Weights of a small mixture-of-experts language model, trained from scratch on English Wikipedia.
Size: 12 layers, width 256, vocabulary 10016.
Experts: 128 experts in each of 12 layers, 64 SwiGLU neurons an expert, 2 picks a token, a softmax router.
Training: a variant of Muon for the experts, 2788 steps.
Below are experts of layer 9 (counted from 0) of a mixture-of-experts language model. Rows are named router (the router's row for the expert), gate (a neuron's input weights, with its number), up (a neuron's input weights, with its number), down (a neuron's output weights, with its number) and show model dimensions 0-255. Each number is 128 + 32 x the weight over its row's rms, rounded and kept within 0 to 255. Numbers have three digits each.
After each expert's rows: "comes before" lists some tokens at least twice as common just after its tokens as in all text; "comes after" lists some tokens at least twice as common just before its tokens as in all text. This comes from a sample of Wikipedia text that the model never trained on. Tokens count by the router's weight.

# expert 23
router:113125111122150063152136140152188077169143089145185088059150159136151111131088171093125075120113116151102056106134100081145112096100079068160080154139128156143136086104081101147061162116122113189153106088155084123124129109162127083136142147070150140139157117120103110160109177119128136159149182112113143186116185121135130079176117143100091095127133139169103178114098108109147110170071147079155136117180123139182207112154070063157140131110159121184142192134107141105153071101115108094105171113144088128138105130075090150131106166117085122147114128178093102093129097120060113173101118155066079106119139076157127153172108143170133135174093132126146138130222181167086145130121168117157152179112124165086173136141136103122137155176075140156173174119114156123124133197125133
gate1:103172153101108169129107089143143123084123155134137116136164095112115144118146112152121180121113168132106102126057128072110129163120127166192139118129102127112152093121123188066144135153142121087186142180122129085040134096146212126133140121147110138116160113180107153063168109125104164124076161188116132137153155098113171094129145086168129151161155141136179187144106159107117056047162140096073088189084124165072096122131121192125092068132184088167110085141156194171116160147146133113081188155177123142151134134035053140145143130116183159115109184153099134136028111157112166130113157149127156134162124122113107113104076130143154098172130137102109092154127107141135119122157088142150155202115141129150162110146134120110099136099126166164099158132112167160100092158148171
up1:101143136105165081109193122156113104074077118096103165168150141125097135121138106076123129152121133200129068126102122090165076120123200128132124099160193107134156128127083203144124142111098167150153139149136123169081145151093182109129128130111158123162182164160155129179097112157138160144119108132075121153106115145141122172099194167143118114135145133089188133115135178165097108133145114144094171149075057120108115156142136160094171127138089140147151140105097106074129127172120132165124095075189099141115152141120110110187086136124032133120102097107118155068173111135160114101208104146086108152130186140143121074157112128190067138162122123076178124186099120139122128115122148179109131133072121166093134169169087108134078140054088176062142111155130070079184123135102075
down1:100140077106105134103097098150105155073165123126122116160174163133107147150169130136121127142121123159141137122112119154155163043103147072105139172119104151188095101166145166111141139113091142152125136100144148073156133163081121071109146129132106141065106076100152122152106123107209147127127091103114083104054107113163142164151183097109115209128124120105094062127119195114148143129094068147157131120173103087129127172125104154116133110140112106121080129131193071162070114116138125134138073059123151150071180118195135158205087138157075105091097061116125091169148127066147112195099110130101110115160161143099091133142141123115102114112138152148146183159057166092159130072108079126213088134106120124089137142073120126118048102128156136104135167169093132149126072117087117
comes before: "of ", "in ", "was ", "density ", "(", "and "
comes after: "a ", "the ", "The ", "an ", "median ", "-"

# expert 39
router:108111147141157105167123110119202122156167093108138080075121147121167180170117109095148083051145127176082142093151091091145129080109106106159146161108144107164132149093154103097137150098099078149120128109166120104148137103141084115121084202125146135141095182181066178122084171178162109137126155145124100142134184146101136104154097140114111154105169181167143172089084104119178119150069140088181122146156143131188149119187071126157093114131132155158119120165097195129150095107119106104065109083168091091170113096101109201141118160129136122169153159152062099091117159131116125177112076144101068138174142093135173172141117133142139124177135126116112132167157188188143119128126155137203155146104140127110115178162175129133158154089112188127233136128120137104163183144088150
gate0:146107137165124146118130089169110156132146159157153167060222148154082154122125153119152210158075125128084122169132091161100158059048108136103124102144135170118094133084135168168130158129142134101145118116115148123116118117040088121124143183137082128131158088174077100137130118140096160147151155079153138133131135148157126180128136157133098074128071095126152122121126193155154102057077157109123104131089157056198120142064188098084168090094139068172138124128107161153156137138072114070145195130100102124128143158104156125105137168154140160080123168132056137136150086075131097142106169116074177129073134138152102123110143118152121142152139187114120077053122139098108146111111096133135134119190068096109191134156097141114125140076155173195133143123091127137109166138133114
up0:160131157177083160129115159134116160121049092132106119097116139127153100111147116137120164180107096156144045114157148122148136148128175080124108132120133122149095130151131167113112125137125128090093128165107104119111072041125104234114135163105092126200094183118112128129127116156140111095058079101116087147195158153156114148098162139146142183100117122132109067137117118118108157081103093128116143148155160130094092121128130151146148136115106125113101121079060197070152186178130128121114155158165155082147185173140128078139084168149143096163114110081112118109165138091027101125121189143158145120060142143064160136138169171170115145092143177076103172165126099131171085186131130082085115099123161141112097169130109120089093087131158141148104095121074134073133156078063125
down0:121150162064134086125082114120144094133125152101115113099068156109123087151169130181136087100199138133178166123141131107179134186095116083136158138110169109119140089084092036103080134152107125136125158121171095091103108078107167180192201129165123107137184182116129127184144096085136153107084182143126083123101143132090098150076119143183194102183121115091136121110160095132083173111193118144100145177088096117102139123143175075118127129181122149168096105137176102121111117114146129103181134112190133099115080122134083161158162140166178174166160114162124165127098177133185118089174095140091089135168153121166130151106145165193149097190091143075157125136092151154136144127173168163158145138130173163111105094118169107157133154082111128131100139159163087103135078140120076
comes before: "0", "5", "4", "2", "6", "1"
comes after: "(", "in ", ", ", "In ", "–", "May "

# expert 56
router:150118121126134108159127085113194107134171104106143085088118144105158161197139110075184103045152110190084126111153100090138145089109105107152141135098150113140163140118145091114121126078096083177132103114157116077168134104140093136098090199118166162118121184158093167144073178181176121151108120164104088123136167148110134108169109155115090136131168172157096180082076087132153130158089110097182137133131137133182151121182064128178095138110142144157110110171091196160159098136111130120060108091168090110166097105099125192172131167152120115160134126155102095083109161118140109168084120145117116119186121082146165153139111157153159125159145131122137130159166173195134150110130169101198171126116144124101107134182167128131121147096118160102247190144146138126165204137096124
gate0:138134088151097107160123128138123166157092121107140099116158122066137109081142117158135149191110112109142187076119133162104131124103107184148073118088136153066124160144124051119077123091187111113088139134151121110107114138143104100127121145105140132060194198131105184141134174088158166115074159071077131171087091042142090119121144111163147130130087138145114108177117147134159143095115132160104147144147082077092078135137155138160163052088139137084142097151169161118150127121127081149165118108158123163123059067131108117117185109143178081162085098112159219156098121111172108105157134121123128104057139153083121150125165144074073101134107091181143137120143175129117102094097130104124108129198115069150166155137106067163205105129089070133136102118134073166111152154144155
up0:159111112119146209127170114115133112076170121109137122080135101089158113124105104147083103146060078126128096122129142138123125130116122106136105101143056064133095074092123140122165070131118176106130143177131106169104114104143086175087146133112127172079133156094097171109170108110121120194121122160145158152060151112114122112154152154108090142138190093158049137174212129178155180178129126072124130194128114184171097109133116117128122146135154130145109169131107177083097096106152161105144090154145097132130163101174094123088132130124049130147144192120128071135130095165136176130178159081135143074153132154149159089097111084101107182108113161150130161130098209119166129135099181166071127093120116159104067128064154109116154099156143176160125118178118177125052124151168079
down0:183125126174163130130089121121160139076119115144098200148099109088164157122178155144154137110113061130136115152136125123166104116132123113064125110157108121075149104125168154123173081173124108181196146108065124131142110150134125149063130168099120153183185113077128071120144085111152209120130190178139108162100166155176153140098147158138189129144110130115194074085116162116069166093128095095108044144159100110191119119161147120119153116126129103140121087142128130146159142155177185113138127157130105117134170129148062165127132131124043180135128070158096173124123184124151108173114146121099122099100159140137145184136110185161128121118080142132182149154103152122128124036158073190162094129124132153175179139087160142123145093108087139074134149152129088054119148141102094
comes before: "0", "4", "5", "6", "9", "7"
comes after: "(", "in ", "| ", ", ", "In ", "–"

# expert 102
router:122131129135126108141132113141162091161126120095122030066098119134177166169076175092114074052138117145086127084159084113132153132111106078192146135096157144145104102125152104106098187110140086134110141124168104071161154124157067083122113167128140141151138141140105144154095136146155087122137125148102092146075183119104142117158095187112084097083140164164106202098127134131196145186095156109148156154138173173107147141127128087167096168102116099143141155163112167110140123166118074115093121061130102100164109094102087192204095175174095148111147174146093104091106131143126136152091055181106102109174148103138118151137119183146150130142130128115109096106186158197151138147075188123146117152135159145117128112149178090183108141123078202085178137124139100067153111137148185
gate2:133103105066088107089101114114191125108160134096135126174141127164091083135149073113115123143152065113082125102136151154159120153153108128127147166136124163131086126115165154128103106114098104131144158093178129152145110120106113121133147071133145132132095101080156110127134116089153121160178111161167140112080139119122120139203115163098119200206181088111068174124171115155120143146099061169106130124092088139131074156159146234142155154162146138102101116134148134094045196159116118132127117121175121106107117087160165097154150143110186157150119073132146145133195113097123123142083125127111161113133146139130126087141131144203169140086146013147155112076096132125153105083094102154118123122122122175152134078152061130160077118109103145038142147144173188171070058108165133
up2:085093132123087139152117093135138154111105083115135123096087145107120132067148086147129161163073127110114195088155134107098145162124083163133093134109146142099116077112120116141106070101186119161108171163111145116122097127125105111105111126135178095137178113146097107125188134179131130140104153089110143132126118149141071131162115053117110106098130107153136174127104167101101123105168199139108133139227184068114118193140137108075092143105066034143131117124157181116150141177135210095153127092170087166132158162108083102107073095109161116168174091157182141089081096217137207108151134165110135139174089127186099097108143109139114130142156109149171130175153167082153082166094135111180149134131086151165106120145064111138165170102111133152156108139098071145140180118116153
down2:168168175142062163114100104122081158119143169160043098147129113151149119152127120150096165102102117115146158118148190203131121120083188030108162108151078112120193182165125098137064121082155133117108122139114148131174141129150133109105107110072139107108136157133179106132101081094140146098115098095115161114139158069177165114120207107111148141026117142149134095106111216085138122135146164142078107119143096131160072121135067101169114141153148149143085113172087151139155070134122104169161147114128166103142158100109096122096145107105091178192131141101120132117082172137154135095175091151070092112096122104147178079099108200133137166095161189117148129166164144080107128206120152135102152095157138149109129146137083105113141149094096108144158142172131105099138181106124092
comes before: ",", ".", "th ", "–", ", ", "% "
comes after: "| ", ",", "the ", "(", ": ", "$"

# expert 24
router:138170120158151080189133144130176114180132105101158074099115164136154116139114179099147070103118123181101066121115101092196123103109075093156082142138129163165114102082118108124082131115125152185126135080158098107201165073153091102101117174106166200114128129142117104141119130137147099154103128124144122166110158094123154111145107157111096132112105146152098128082089079124203124181078154076174146135153134135172185099144085125172113122115115118158133128139093142100140060152098107090086211121111100075164121131117125204150132168119126101148120120138103059105124112121060090175129099178124117092117154056162159151159138150192172172157077113147183142196168195195109132102115140117175142161117126135103160146189147101154143155138085151110165171153104097118143179129157129
gate1:135105090134103103140120112194068139126125181084159144130127155157137079116086163122087088107148173215153189119107114164179099163121167114144096142118147117130079114158099117093077133146077147138174084165111118149091106122140047144114123104169073086116174144132117162079151099177100145130191096089124156114169150087126139136141099187154116116094092111066136105085131114153149101124133110112195218172079124085169146118113146127005134167079155132161142138174157137114103116154149129141156165134098161117129153100152115113098137106140206056155130121142114116066147117179109149141183137151158116177162144113158128151138107135167041156115130061127176145150138122142135088125126156112155090120116144116140142150044127142116131145118122139169175138096111139150120089051107161
up1:084153039151089083137059118130090112110175119173103148106142107194086147110092172196115106150129166150169144121149054144154137176108159189114122144196095170101172071100140112123071151149075154108111155094171136077126156117090124105114111143122129126155136108161110165114165177152122120101188094101077163101100131082046135130168088108162113139113103084167123084086167099165154084097172162120167155152115114166140151093111090112130114140112078137147126123135168092092160080129103128156128109079099135079064145157109106112100068155106119114083109138155096169133105109149169153096159086110155082144139116117134153166080096126174146096124062125145129068105126080167117089113147201105137162113085172160145076116124148096119157146088042151120135115083151123086098122103129116
down1:175137187124101125130135104117102113129107146104179142149117194162068103129117102114154147116114111156126103125126191180081101127165112174118168114164113119084105143125133096116124104125160139153130133129187119161112145091094096151155079145103111147149085090105147083197152095114195183100127115139157126114121110109087153121115164083158166140152108111108178111166152153133101131131081170131123164088101151131144150114170140141122068127061185136135175146148112149136141153128112174108123139103136124169174179139072105126141143163129166114139136132129127081111105068182232092162138123147097062221094128146177119143193150113094113182176152139108186103084112116071189120078079193201188106111127144146126148057154141106168097126098101083127120158165097105111199105100183102
comes before: "of ", "in ", "for ", "status", "(", "within "
comes after: "the ", "a ", "- ", "\n\n", "National ", "The "

# expert 57
router:149102061108114088163114092118174119144160104036139057107139130089165137176133095132123046084140122140100104134148116086154166120087120127172145156108140131090175112139109148130083130055138094114116113041197099098116128094174088145135132153124182108102149134166125121144086176153162044154135151137156067119124127119113141109149117182114125103147139102154115148131122089095155120186094152136160136119145138168147149129184112124163129113083088116157132145176111195182117084118132134148137133080191159134170155095099136213144144107126141121167129102147111098117097122111118143186112125176071088156145127097106159130152132142180177130147138105113172103118137165230114178079107171055152180131123139093140147155159143142138116118130123206097184151129164041098136138164154144
gate0:088152101166134084163131087082130125203172127114068160107126096104134063148126136160094135133114205117116186158154164106132205190148107108135162172126110129148122098063107114096052143063110130166197116119133125095096181147134151125138204167110162126145134130138067105107157129122132138139157152134177064063121078105179148146115084130115140193089187060111097132105169113044141069139134150153128126163136145144090115115170152111138157100106080152159113134152172115084156146152123119109113162122186159098166123096092139164156138109122135089124157148105129115135114140151150122098193138189097160097105105134168174145112122134165167126151096173136160115067181118102089055072120135114095130130091121101140172145156098118126135146163143084129130154164185126177195154086140147
up0:083125105114182013089143088114135124122182169121110101154078184138122078113121105124141135149109164189079126174123131129104104130120146110161191117150116171119132051121101196140152111115075058128110068154159128087188162130120123098140125073111165145118108156103125188131127118133117195170127136109086109166136111134168119189156058151098150066158167086116126161115101183139098150119091134085083087122122149115082160115138094142106102145169176113114136156082143124127133102110159177144122117115137133152140180138129109082133121170133148167153122100065152157098163122075109112097032103069132093124121082133129105117140172140091113132074151108118134124164116073111125117106111194105157082128192171112183110163096134158093128089199160132144136146131135145113049095156164099
down0:169114101122095074090138154148128092136145161109090111143171139185137184142163092158221156092183102139103114081170108107192143088154126142113023144115155186133089129217101189172130154103157128171122086184135111150147145155156117168143107086095139102146074116115132121106103121086159141194139130181150082123116155132128135108143067112150178072158072083165110121170085133136101133103103160038198085139114121163167132087084127116155125142129129108118097137100122117196145135136174132154126148105153133054140145147124098123139139154116167117120171052089066131109100139093088151071091185132121110118145122172132145147156147131138154108117172156148114126094131129133078149129133140163103091124129131131107127163091185122080096104185124171117115133182139114136142063090124185
comes before: ". ", ", ", "==", ":", ".", "\n"
comes after: "| ", "==", "See ", "the ", "sky ", ":"